{
  "num_hidden_layers": 9,
  "hidden_size": 192,
  "n_experts": 192,
  "experts_per_token": 8,
  "d_expert": 64,
  "d_shared_expert": 0,
  "hidden_act": "swiglu",
  "moe_layers": [0, 1, 2, 3, 4, 5, 6, 7, 8],
  "router_score": "sigmoid",
  "normalize_top_k": true,
  "routed_scale": 1.0,
  "balance_loss": 0.000184,
  "balance_bias": true,
  "init_std_router": 0.00824,
  "lr_router": 0.000689,
  "vocab_size": 4157,
  "norm": "rmsnorm",
  "norm_eps": 1e-05,
  "tie_word_embeddings": false,
  "optimizer": "muon_variant",
  "learning_rate": 0.0112,
  "beta1": 0.95,
  "max_grad_norm": 1.0,
  "batch_tokens": [65536, 131072],
  "max_seq_len": 768,
  "train_tokens": 665500000,
  "max_steps": 6982,
  "dataset": "wikipedia_en"
}
Below are experts of layer 5 (counted from 0) of a mixture-of-experts language model. Rows are named gate (a neuron's input weights, with its number), up (a neuron's input weights, with its number), down (a neuron's output weights, with its number) and show model dimensions 64-95. Each number is 500 + 40 x the weight over its row's rms, rounded and kept within 0 to 999. Numbers have three digits each.
Before each expert's rows: "comes before" lists some tokens at least twice as common just after its tokens as in all text; "comes after" lists some tokens at least twice as common just before its tokens as in all text. This comes from a sample of Wikipedia text that the model never trained on. Tokens count by the router's weight.

# expert 172
comes before: " ", " S", " P", " Born", " •", " D"
comes after: "\n", "   ", "″", " non", " Al", " al"
gate0:501513514503454486505412429481541440512469564478529476575478452498486451538483468502528530448493
up0:453491501488486433549565559531433515479487517539538441455461570524474489532536528527498488510482
down0:524485538509459512543456483492538516556417575517449585520469491559497466485478474503514500496501
gate1:483484479460583508450529455513564414515488473511451525495495552537448469543493503537541453447499
up1:501529499526429483516458586487475513448561530438489538528512501477520522477491484485492486509549
down1:460489498507479521511530510453454514483456518431478549511479520576483473472513509543462512499511
gate2:574495520501507575485457593553497544514404488473506580550497538496497427485498512558526490526480
up2:521541495519525504434468454466448491562496474502493531507508559494550475552540498525538462495507
down2:471508552499585500506530385451563492441514554558495457462505472483522475475564482533460424585474
gate3:528485505523495493539486510509560489479516518494535484536447526471449559442406526506399504528563
up3:527484429546479495563531495527504452495508505496544504517546592534510478464500528468530489465558
down3:506586446546513445524502483522485418510524494502510477537488500493523439490525510499602542556523
gate4:464502470547498501479470526609533552544468491484515458491479505454558503513542495514525535489488
up4:470500479518501479535571409430450472576550466443503543497489428561473524475426482540437523471482
down4:472476481475558534498501509488510478535428508439588514498504583549420518551412558507503598509509
gate5:530475527527502513563477457576549486520492524483500550490433487520544481460457449600482504474471
up5:548495483530549534510487459548515493591512517487558492510489485542518483453489508553492544476416
down5:513573508459537543508552487461476519440480508500502535473471545589455508487449555505470510432478
gate6:515526492515493483652525497480490571524537574468469483568470514528521465460511447532536483482571
up6:512503442518466574435481514531446471519398477507480511458471476499464543511479470550467508537446
down6:547494546474561502561494520490504540520454500467552514433477573508489488451421469553522416541478
gate7:471469500493521491546536550582507499510538455416440577472476489517502563474554583548513515510501
up7:571572495511430461531421512393535475531506521466607463500502500483574523507519458536517474531480
down7:459512494499552519531444498496483485510460562517458478520413471490478506461452568533533392474474

# expert 89
comes before: " ", " MF", " DF", " —", " A", " FW"
comes after: "\n", " |", "0", "3", "1", "2"
gate2:564524547394452466552521448454513552539461496487435510533516475490505520531476438545510532520521
up2:453534544493491346486519488522489461530563500438597436533497474543533503504532448520470466467494
down2:446498468493496505525531502448481544450528490558462471516452415504527475542533559486517517483501
gate3:476489466538481441524471475525550489482435445427420469527510523532575535478499532538488454497488
up3:491494505531483451473496423570548514507496477459441482583511522481564542469473519490472460490502
down3:483485397517442508525537483559519447534533607474519514464493478518466508463508435551503449503561
gate4:483449443516590516568509559497508539535543513457509462489468535531545568470499543487512459562460
up4:577543585490412500505497508535502480424489530517484558491516466479443516498541543523480540448500
down4:506455484496514436495578402499535487536574450478492558506455400488532524472559457449490475466519
gate5:496493517555556449524516529556521473477495529416496466450495501520490549553504512524490381519535
up5:530436506455552450499475507492339458597528455403551559576485474513491469505467548506537489446508
down5:477525485582471455543476533458453507487507481509437421463511532431564576443459542575555488511524
gate6:518495527486495572457564396504538496475518551463440596474512452485565530518557476516487541452487
up6:555506483550438467448525489553556513416417524434488554513470484468469532479387441539464514443491
down6:428490389506485516495434507512480502538529568508501505530511567545483488464540573527493445493491
gate7:472541507519473505519445538512491517432536513475450478502510481510543513521459503469437470539521
up7:466525514491520571464496501477503495544592494534495518574513504531503514493524544468449539443495
down7:466518431439501515485471448532526514490492495498606486486534488436468497507435516498519510561462
gate8:542525523516527503492567436509497541565443457489561456540524537455470521517449416494490478479599
up8:441523519488519484453399538534522501453507475502455549470514429496533522489573525508491496569522
down8:509464513502480521483525492509526474484479525586502510511352502498520536484468514573551502467543
gate9:513491559531476437488530553474521489521424494516553578583501506464521450502483473503527402519454
up9:507502473466471420495524463531502541520563468602537441517529528482535508526484522493479482491492
down9:489512536464466544524482469538465478523558482489410519408532494506567512482537575492610503462547

# expert 29
comes before: " ", "\n", " —", " S", " N", " A"
comes after: "\n", "0", ")", "3", "5", "4"
gate0:500541489591491534458493488497492448597539524478482529416478488538544503523485554509439533417486
up0:522541443475513444511571494483486496485504462551467487483482494506506503469512487519505537545454
down0:509425537487499492507503437533407503503434484451574503488474419494538443511583422451500548447457
gate1:561458510449480522486482498481557488533475514489543567469491392518526530572544518507502537516593
up1:648482488461502501512505538447517514497484518504472610466511434509496552517518510521522527507551
down1:493430499542489597512485526490489523526539453530506435465482550463492492485524520532546439504553
gate2:588502383475561506528461527516530518502506545556501484559465518502523469516528530511464473402509
up2:503541465465509518479515475559517471546452499557544484547498480503491467500533482503506459513573
down2:485529484576512530530526536387488502582509545497515493515509475504438534494507489461397521578518
gate3:466489557593520500542533489457496556570497541455410518519467507516473476472503501463530498542583
up3:553479496504517500443485506492554527455535462570436593562525486508500529520527489555410430393441
down3:569507505536428468502530517468537481505461568494514487543455474507550515418504544533485531476493
gate4:484546447501549511513550486536536501573504461461452545516501521465469509454533443476498509578499
up4:494531481539505508478445497515564464528532476509493496525484496487487423497504461447500479445547
down4:520549479467507429444477478462515532506447491521513500474534539484507510507498448477524502494478
gate5:516515458443542429459512558498464485523505439572493521513471495520484483423446551512473493478419
up5:479518511550505480502480473512536491483539530558601462433475494533499422476610486469527527569475
down5:470563445561515449587557475510549508508472555494449493465462491480499504570506512472489493412463
gate6:490533484551526413477559527483470514477516494530538469490478534538563499492477436501544502471526
up6:515483438521482549492466450495443525556431560533474543503527480442453478487478550479504480574592
down6:510541508445518496475537407545534554475573439542511520420509519605568485495476534515487424492515
gate7:531581533596477492463464537495488501514528494512421458615494461512465517555504489472434524489517
up7:503556443534492487428555523540523531496521440532552502547496450464455432465425466471532405539535
down7:475484433464512506491495440468428494509527389531491491524468457432496515521469534527541498478521

# expert 59
comes before: "-", "|", "\n", "==", "The", "="
comes after: " |", "\n", ".", ")", "==", " ="
gate0:524473467377572479563422482468461472456413486496509468502497458587491497566515520463457548454522
up0:481477464442511514487481508499507540484505537525485560457470498435513490506485453489481504584514
down0:577513446497463494545477491481492505477502586461527565524445523590510516461412528511492470487479
gate1:529513485485507566489477437499517451451513514506570547487477480494523523501525448572405509573538
up1:469490487501520495458476422495544481453524526508571544505475464485560489532518458598398526535459
down1:473492535500595513498524478504543560537499408464510425531488466471520503486596518467520467445433
gate2:464508484503508496526535597541527466559515505418463432487498440498486500458514493486532478473518
up2:490483495479503455490425516528510495536595519521461464477484544512505517460474525469500497510441
down2:483473534507542530528474538565595521527488500453509521517513499461512571504505446527489443459469
gate3:529452541453552467480464482468523489454552401498551557508508501536497486469510508524431492518491
up3:478511551538392487514541505509468473540437549398461409491488412517490517519479494497524508578496
down3:496524509505476534417530492546502465514508542432520512482520503443527483542462443461515478551528
gate4:505512478523528509523526498492530528459563456500492515516470479525493468422480464463463520471457
up4:474512474509524447556496508504512533467576474514494500553501471522442535477474471469437496436450
down4:518461479471553515519505552438554533433433592560581494496539516437489506501512508477537581491489
gate5:488506453482436508528460521481580503562519485500411539472492544491478497464508555536533532448480
up5:506472529497586525471481524496482528485469497466462599489483489502500494547521469585479543466449
down5:445503468484478460501517453449529494506500479546462433510535443463414476458437544497531549476515
gate6:499459509536523527537516509495523513470496457566376541489482475542456475496490536604458510535421
up6:471468496518471573520534521534490527478490460574441531491501545553496499398512489512468503516402
down6:532556500499522489492485432468560492532453566436493523492490460535456491514470532540528513495520
gate7:512489502500500519477584515483532509596478512439551521488509504616477494410530492474438525446516
up7:522503530509533488500520499469485499421509528524485463507473571443474496515488531532541497562592
down7:496498513549391490505541480569483473528541482499530537470473472511473474490448500454517499546410

# expert 41
comes before: " ", " S", " \"", " N", " D", " P"
comes after: "\n", ")", "4", "5", "3", "6"
gate0:520459492461539539520474512442516529532531609492520565482462514518537509510453459463488551581502
up0:509473500477529524556492510510467442519502565498514499471523493461487528568527499470424553570515
down0:512508530537476547532496478458467512505533465443576475499537524444526427478485558449517502501478
gate1:554468528431593498495483475549501546540473462528522583504505456518485507468498613450533496543585
up1:529535534436570513463520441573461561526502455535534523477503454533508525499499581461448501529567
down1:441491516490523518457500471481422489559551514537539363441545520410529543503493468526498510513465
gate2:528516495462498453485521526517494469523551497475533480480502537474441509463440439523519472433475
up2:540449449487508530491591440480477450442544455510441506454508510458535439524560529551491501516433
down2:458475533451521587530545503483384537560454509494490521520561470573543550470525508434592566490498
gate3:563493539435457540544519541520475535548544501503535509521490497545593497427571513453471511472562
up3:479512544491537521474421491467504486450471487461505513478521483468486493517469486535548450536455
down3:508448483462502517494474595472505472481491485530545480544496496495554471480484501547522524516508
gate4:531528510472575492560506509500500458560522458484495478551500515514549523497510474480429499462568
up4:474522495500423485507554522514482485534496488446531484517493554516530464503502388452476461525525
down4:530524493514456484499451542494586525465476538509534504448417480470410459496445472479597523464474
gate5:459446410521472512460541543521507514518474590477430485565495551490440494536536534526575467469492
up5:465464410432455481522554475537522510503530457515478417587510489506447465560437514474519479476483
down5:419468457496513464363544496448409462485494526546401520455441495526485417457501521481505493519507
gate6:492448546419496520507441470521484485497543449587503479530507512484502513524531494508459528449543
up6:463552521508514516483495509481571632414463526435508509470467490492455485426494524499563476504420
down6:509521451497485546529457510565484532534471464522470538542564511450522489510464500527465403480526
gate7:506520515566520479468458620509475495509500493482538481514505486539476504563552463484446470423540
up7:530549554494534550487439629504501523426493484513476533481526506521456445459485442500438581456461
down7:527476483473493486486528507466457532457512445481525393514525528421523504523531470481508480458507

# expert 119
comes before: "-", "|", "\n", "==", "The", "==="
comes after: "\n", " |", ".", ")", "==", " =="
gate0:489484577471533469510543508532507509541503526506423571463453484509480486551517507468494503514503
up0:484480471469508550530501443463447541456559520560416547495473441514484529502506495436441520540531
down0:554494513440472496468496517527500514503485489562449462541456524533436425501489539554478476507547
gate1:504518442546535406500443513457524510496496507518472568520450506497497507481504488530462534474477
up1:427522447514517406504470432473551503527540490429465440532486465528468570459539498453516496448533
down1:511478491483574538541620446507553583536524485445486479518506490593446485528519372516558462439454
gate2:528493510479557462458474528563484495466490526503519496453527486521524510527490464524447485538576
up2:530489522505472490508509497457519473561568448495494484467498533475546531526501565389518497482471
down2:381509463476514444476502486479516495553465480460579461479524504492545467391559484564471453448465
gate3:487486478469446516513574492503502522521425518508422470475530499502467474542428602504488518464579
up3:517537511495538400456533579476492491445525506536543488486526555482523521484550459455521496504503
down3:514442518517531473484538478550572482603491470495525461532510441547530447509511500474512442478514
gate4:482486562513555422526504490457538489500507504475516544447500457542542487446475541550458549503519
up4:484495405482473563466516493535536510513449483518383532550484512449512426501494556465475487504475
down4:568573463460430544507524516525622458480569537476513548474484524489482473517475457469521489495554
gate5:480454488505531560534467471510554487474544473496566480485479459502518523466497485532510447511530
up5:475516473491549540534483442525572516495546449514535407478482450516546525449514457558497456526523
down5:555572486483532530527519434528536534526540470459504490506554504480445537522512578448455506491543
gate6:494498450469506443513472522530454485538515538483482523523520513503571472510524519434468488547408
up6:432471467521457541482509462483506502438560554559517481452490559446428502448480415541530541468519
down6:412432502465496508583485484501472516527560551487562516488561453552506494518532431518497505529448
gate7:467448542465468481577504493501499540517443492491507486508480462547517506456485478525422518485481
up7:522567571517587490462523449527513462537543507502504449477511506475498485560534545512542465480534
down7:467492506515484559441408520535590481502512527440546475467508496508547453462501510483476456474493